Below are experts of layer 3 (counted from 0) of a mixture-of-experts language model. Rows are named router (the router's row for the expert), down (a neuron's output weights, with its number) and show model dimensions 0-127. Each number is 128 + 32 x the weight over its row's rms, rounded and kept within 0 to 255.
After each expert's rows: "comes before" lists some tokens at least twice as common just after its tokens as in all text. This comes from a sample of Wikipedia text that the model never trained on. Tokens count by the router's weight.

# expert 17
router [165 105 118 140 171 176 135  94  79 146 144 134 132 174 188 167 109 123  73  91 125 185 109 102  84 161 149 123 156 137 151 165 112  98 124 110 125 140 121 117 111 104 170 137 106  79 157 117 185 162 132 104 104 159 132 138 128 189 109  84  83 174 139 202 109 108 121 160  85 122 106  99 134 170  69 150 163  90  84  54  52 125 100 153 136 177 154 153 115 127 105 169 126 101 121 121 177 125 132 193 137 105 160 146 169 118 169 165 206 168 109 136 156  84 112 122 146 119 149 116 137 176 128 125 121 152 173  91]
down0 [150 123 146 135 111 129  76 163 116 141 142  55  45 116  89 167 119 186 182 202  28 137 150 145  95 162 108 182 160 118 107 125  90 102 131 110 106 131  58 118 137 152 172 146 113 148  91 138 138 169 150 122 153  91 146 121 123 152 132 138 190 105 145 157 118 137 102 140 152 119  97 124 118 158  98  83  88 141 160 158 162 127 151 120 101  88 145 175 148 149  78 121 140 121 120 143 117  91 165 181 144 135  95 108  77 171 107 153 134 164 159 195 143 129 147 135 189  95  67  98 123 120 149 122 129  70 173 139]
comes before: ",", " of", "\"", " –", ".\n\n", " after"

# expert 1
router [144 142 137 175 143 124 133 103 182 137 100 150 162  81  79 118 142 134 108 151 155 122  72 105 131 130 129 103 152 115 120 105  85 189 158  91 176 157 162 133 109 118 180 126 147 153 149 122 139 154  83 139 162 101 115 188 169  47  96 132 160 156 101 118  94  98  98  80  65 103 154 143 130 172 137 148 116 161  63 175 162 195 132 139 148 123 171  85 109 124 100 156 105 183 124 108  73 127 125  49 162 129  80  64 151 138 139 148 129 181 141 140 164  75 153  96  97 125 136 133 139  82 125 167  63 125 122 136]
down1 [163 115 134 114 132 142 108  99 117  93 137 156 172 111  94 124 149 158 124  88 122 145 161  87 132 136 115 112 139 157 167 141 113  68 170  95 126  77 104 125  45 117  88 136 137 120 124 116 153 126 150 119 141 148 148  89 128  82 175 112  78  69 158 109 104 121 116 114 111  92 106  69  98  59 106 166 112  75 134 174 112 137  93 141 130 169 122 134 131  97 150  78 171  90 166 118 135  71 139  74  99 180 143 141  93 146  72  89  90 143 209 133 146 183 114 123 124 153  97  98 131  77 120  98 117  94  37  72]
comes before: "==", "-", "The", "===", ":", "In"

# expert 59
router [151 168 142 101  93 117 121 123 147  82 195 131  74 107 151 104 100 148 165 127  87 143  95 146 112 186  63 103 157 141 154 102 129 162  79  90 117 165 146 164 118 105  83 152 112 153  69 129  70 147 146 167 172 160 141 134  97 180 158 201 143 177 105 166 150 112 137  77  81 150  76 143 178 130 184 151 168 145 120 160 119 150 134  89  68 153 108  75 103 171 131 117 115  94 116  93 122 142 128 123 143 170 140 141  92 152  53 100 124  94  76 128 137 161 121 140 154 114 153  89  95 115 171 111 134 128 125 194]
down1 [119 119 130 198 107  71 110 141 132 148 128 102 159 114  91 132 113 161 143  53 132 120  64 126 120 173  78 101  83 111 144 167 117 132 135 103  85 163 103  98 144 122 155 153 127 157  90 107 154 220 135 180 102 123 194  96 109 141 102 140 106 160 110 150  72 142 195 124 138 139 142 113 201 110 143 121 119 112 145 163 148 102 101 157 105 117 123  80 145 114  73 155  80 132  69 139 188 140 101 112 157 169 178 156  97 190 100 183  85 125 104 148 189 123 108  96  86 126 109 168 130 131 148 109  83 133 120 154]
comes before: " and", " which", " but", " the", " he", "000"

# expert 39
router [121 163 181 149 138 116 120 125 131 166 149 105 163  65 131 164 133 151 124 103 118 165  95 120 139 113 136 123 168 157 159  97 133 131 185 131 157 135  66 173  77 154 115 149 161  90 120 115 126 139 127  92 113 103 134 165 126  93 132 186  71 114 126  85 126 148 102  73 119 222 121  34  75 151 127 111  86 112 167  62 100 107 157  98 122 112 140 177 135 102 156  73 163 166 129 132 108 131  35 144 122 187 119 151 135 120 148  95 105 160 153 137 125 173 127 126 133 163 126 125 151 160 158 147 193  65 122 131]
down1 [178 124 108 129 107  82  80 170  97 127 129 125 117  78  76 142 158 108 124 113 152 176 144 184 153 115 126 131  73 166 135 173 112 108 105 108 104 114 142 104  57 125  97  83 156  78 157 190 134 150 104  75 166 136 151  81  77 119 147 179  40  80 112 143 144 101  88 105 124  82 125 103 123 114 102  78 119  87 126  88 136 143  73 140 148 145 155 187 143 135 104 140 117 142 156 208 141 109 125  97 141 117 135 152 130 112  75 138 153  80 165 149  85  81 122 170 148  62 148 101 138  81 157 156 123 115 108 128]
comes before: " of", ",", " and", ".", " in", ".\n\n"

# expert 56
router [ 91 153 170  92 148 164 177 132  97 124 166 140 151  73 188 180 153 169 104 145  76 155 114 133 104  81 162 135 106  84 127 131 138 183 113 144  93 101 151 130 159 110 160 145 171 102 121 131 123 119 132  64 171  79  80 118 142 135 119  90 154  90 111 148  77 128 119 160 103 233 107 142  81 109 106  56 147 176 130 168 190 115 125 100  69 183 139 114  97 162 123 132 162 136 127 158 106 127  94  82 138 163 151 169 162 101 110  90 109 196 167 165 118 140 127 157 122 150 117 154 101 116 129 106 158 165 106 130]
down1 [147 101 158 212 133  89 147 139 129 107 130 140 152  91 141 104  75  69 159 109 123  75 150 136 166 128  91 151 187  88 155 167 111 119 159 104 119 104 127 131 155 123 161 137 125 175 123 152 109 178 146 138  79 117 164 114  37 122 122 109 147  69  98 148 120 164 130 106 137 104 107  89  92 118 127 137 147 147 165 191 147 114 102 116 151 173 103 116 126 126 149 130 105 140 121 127 123  10 180  97 148 132 102  96 145 152 167 188 133 136  76 136 196  89  92 125 151 111 107 106 133 165 148  41 143 141 129 160]
comes before: ",", "th", ".", "–", "s", " and"

# expert 40
router [ 97 105 130 145 166 120  84 111  83 152  79 109  85 137 139 120  87 104 121 143 118 123  88  87 150 115 116 171 157 171 146 122 140 121 189  71 115 156 118 133 127  83 137  84 128 158 104 132 127 143 102 111 144  87 174  75  84 150 129 117 161  80 149 191 101 114 108 109 177  68 120 187 146 154 125 117 113 170  45 117 122 120  92 132 148 111 152 187 142 123 146 167 100 153 162 128 129 133 119 185  83  51 125 109  95 118 112 124 174  74  46 140 179 146 104 187 162 150 145  64 136 163 124 126 160 113  97 104]
down0 [120 132 149 143 170 162 149 115  84 105 161 144 146 113 110 122 107  32 124  79 117 156 105 135 122 153 176 185 125 139 181 110 142 122 137 105 149 130  93 136 106 171  82 133  95 145 155 179 142 130 132  68  85 127 171 197 166 123 132 125  56 103 148 156 146 138 163 131 156  86 132  92 142 162  95  90 107 125 166 133 153 144 111 154 132 105  97  97 208 134 129  77 104  97 160 111 128 183 169 104 182 207 112 131 114 186 110 132 179 145 104  76 114  75 125 142 144 158 149 118 124  92 118  59 139  78 126 155]
comes before: " the", " in", " a", " his", " by", " as"

# expert 12
router [120 149  58  88 145 165 111 121  95 138 186 175 104 139 137 173 182 120 109  74 195 118 156  64 102 111 105 108 148  84 162 131 143 129 108 167 101 125 151  85 208 146 132 132 120 134 128  93 136 163 119 165 116  97  46 157 116 146 132 151 140 142 135 134 173 156 157 163 153 119 167 157 105 142 142  87 184 139  80 170 115 133 161  80 199  59 163 126  99 173 131 121  82 138  80 141  95 134 171 136  97 121  96 148 160 169 132 148  61 145 144 136 159 125 125 131 120 127  93 159 119 111  96  87 151 174 177 115]
down2 [117  53 106 126  88 109 119 130  93 162  63 150 118 151 109  64 121 112 124 155 115 146  77 201 212  92 112 146 134 114 104 118 102 144  96  68 177 149 115 119 176  75  52  74 189 134 117 163  84  73 119  77 110  98 143 151 148 137 130 116  94 123 118 133 137 156 130 171 105  95 114  82 105 143  85  89 166 168 131 143 128 160 139 132 118 177 130 166 147  75 166 147 140 152 123 124 101 125 103 126 118 150  94 168 157  99 142  89  61 106 124 136 139  85 173 130 155 190 118 108  87 151 126  93 110 154 132 143]
comes before: " |", ",", "\n", ";", ")", " |\n"

# expert 43
router [131 151 141  85  77  94 131 148 116  71 134  94 105 173 132 157 117  44 138 108 111 139 127 131 128 201 160 188 151 194 130 172 133 176 104 114  81 117 144 104  80 168  84 154 100 151  98 104 115 135 108 104 186 143 126 157 125 171 126 166 128  90  98 133 110 153 154 155 130 179  80 114  99 107 180 188 131  99  93 140 140 181 189 114 174 132 141 149 148 125 131 104 119 162 169 131 112 133 142 102 118 112  64 130 157  76 113 129 108 157  88 191 166 134 112  88 153  96 129 135 124 160 227 127 131 145 105 154]
down1 [127 117  66  81 173 100 174 103  82 185 150 150 132 125 149 130 143 108 158 151 140 166 124 149  95 117 174 157 174 132 132  99 147 107 115 123 133 133 170 126  82 135 118  62 127 100 165 149  97  92  87 158  78  83 144 184 153 117 120 148 120  89 147 148  93  89 113 117  63  71 110 129 126 140 125  79 124 191 153  70 119 146 186 137 179 102 101 186  75 123 122  97 131 111 147 142 143 149 100  96 127 106 110 143 150 147 120  24 113 203 180 102 119 181 110 154 104 168 151 109 160 108 139 111 160 119 120 167]
comes before: "1", "201", "0", "2", "200", "3"

# expert 8
router [ 89  58 160 119 187 139 115 123 136 133  92 144 159 131 144 111  76 161  93 192 154 182 107 153 125 114 108 113 182 115 107 132 139 103 120  75 112 155 109 111 124 162 171  55 145 151 117  87 140 146 113 165 143 184 168 104 176 162  85 115 153  85 137 114  80  78 110 146  62 171 150 158 180  92 117 156 130 172 174 167 126 105 142  80 165 123 140  94 181  85 117 155 120 128 140  99 158 156 163 175 160  87 132 166 144 117 198 162  85 125  88 152  84 140 165 111 151 137 145 137  96 166 112 120 140  71 124 134]
down1 [126 149 133 136 191 120 118 121 167 144 148 129 114 151 126 115 113 123 149 149 164 129 127 163  69 178 102 146 144 127 139 124  98 177 160 115 114 120 153  87 110 185 135 127  82 105 115  73  50 170 147 107 150 109  88  64 135  82  55 153 106  43 147 115 109 132 183  89  97 152 142 113 181 115 131 107 138 139 113  96  72 173 103 145 107 151 120 153 155 117 152 101 126 105 137 188 161 140  71 118 138 119 127 131 137 124 141 163 174 194  84 143 143 205 144 112 133 141  79 151 144 111 158 145 177  69 130 205]
comes before: "201", "202", "200", "199", "1", "198"

# expert 61
router [ 53 124 128 119 177 175 158 158 191 172 104 137 187 140 182 106 124 159 153 119 178 110 105  66 129 174  70 124 144 136  80 158 163 127  99 131 130 181  35  90 120  94  64 136 120 112 127 147 125 125  70 182 120 163 162 146 161 149 118 150 115 112 155 135 154  98 132 140  89 177  81  90  65 118 138 145 172  75 146 119 141 116 121 156 119 139 155  90 101 122 109 151 139 123 116 192 141 156 169  88 110 145  94  98  62 124 148 111 136 155 144 119 103 117  91 117  87  67 167  91 112 137  99 127 132 133 107 111]
down1 [109  66 118 147 110 184 104 133 106 101 147 121  81 206 108 107 106 253 134 131 157 176 106 138 146 190 117 102 187 157  83 140 117 134 156 103 133  75 166  99 185 139 146 180 106 186 156 124 122  97 167 111 160 145 149 117 112 112 103  68 104 149 139 129 162 114 155 114 169 145  85 140  85 119 156  88 105  91  87 153 160 132 139 129 129  92 113 108 128 132 166  46 122 125 102 125 118 119 136 184  81  88  89 124 142  92 153 150 154 136 103 143  85  96 150 129 142  94 133 138 131 193  95 107 163 133 139 118]
comes before: " |", " (", " |\n", " is", " and", "^{"

# expert 24
router [ 67 152 116 146  94 188 150 197 171 134 134  55 122 106 184 183  96  67 143 116 160  76 120 125 165 107 109 124 116 134 156 110 141 179 142  86 114  88 143 134 167 135 192 134 131 118 139 151 124 160 125  55 135 140  93 196 144 120 151 144 158  56  83 177 171  68 128 162 176 143 110 147  80 137 189 152 167 116 126 129 135 185 133 152 127 188 158 133 152 138  93 118 138 124 219  94 109 137 137 124 163 177 107 119 152 141 150 146 117 138 138 140 130  76  98 139 138 123 104 123 108  93 158 114 109 135 118 142]
down2 [146 130  82 113 152 211 128 125 174 137  62 172 178 151 115 141 161 168 114 176 109 140 135 124 146 114 117 158 155 189 115 128 156 145 150  64 106  77 153 161  81 104 172 160 183 169  99 103 130 118 151 152 123  93 152 154 116  80 173  46 156 101 179 135 144 156 137 147 101 109 111 167 126  60 112  98  77 130 139  90  70 129 103 129  87 134 101 123  93 116 125  83 129 138 150 100 145 180 149 122  92  87  98 136 129 142  79 121 113 127 126 113 183 135 113  93  91 166 109 143  69 159 143 100 189 111 175 111]
comes before: " |", ".", "–", "%", ";", " |\n"

# expert 26
router [162 115 113 175 144 138 141  95 109 113 109 108 156 150 103  83 172 106 104  41 180  68 192 181 110 165 100 149 175 128 138 117  97 119 147 152 140 112 194 103 166 132 100 113 138 166 166 166 149 125 128 151  85 181 120 146 178 186 157 115 157 129 118 184  91 154 123  99 123 132 130  88 140 161  66  91 205  71 134 132 112 137 140 133 109  94  95 103  78 122  83 149 135 164 128 132 110 110 140  87 111 136 166 105 156 144 112 123  60 128  86  80 104 142 128  95 112 119 104 161 159  69 121  76 131 172 107 165]
down0 [184 124 142 111 179 114 105 140 115 113  69 141  57  97  93 156  92 173  96 139  61  76  80 151 165 145 133 137 116 143 117 117 147 109  77 120 168 170 113 149 118  88 170 128  82 125 143 122  95 121 142 109  66 207 147  97 177 142 188 112 111 139 148 157 128  66 155 102  97 156 130 161 120 122 106 139 146  83 122 170 146 143 108 140 142  74 181 157 136 132 116 167 179  83 126  99 132 139 108 125 153 129 174 132  79 125 179 147  52 151 180 129 138 140 189 145 121 152 113  85 118 190 111  75 143 113 140 113]
comes before: " ", ".S", "i", "a", " Kong", "p"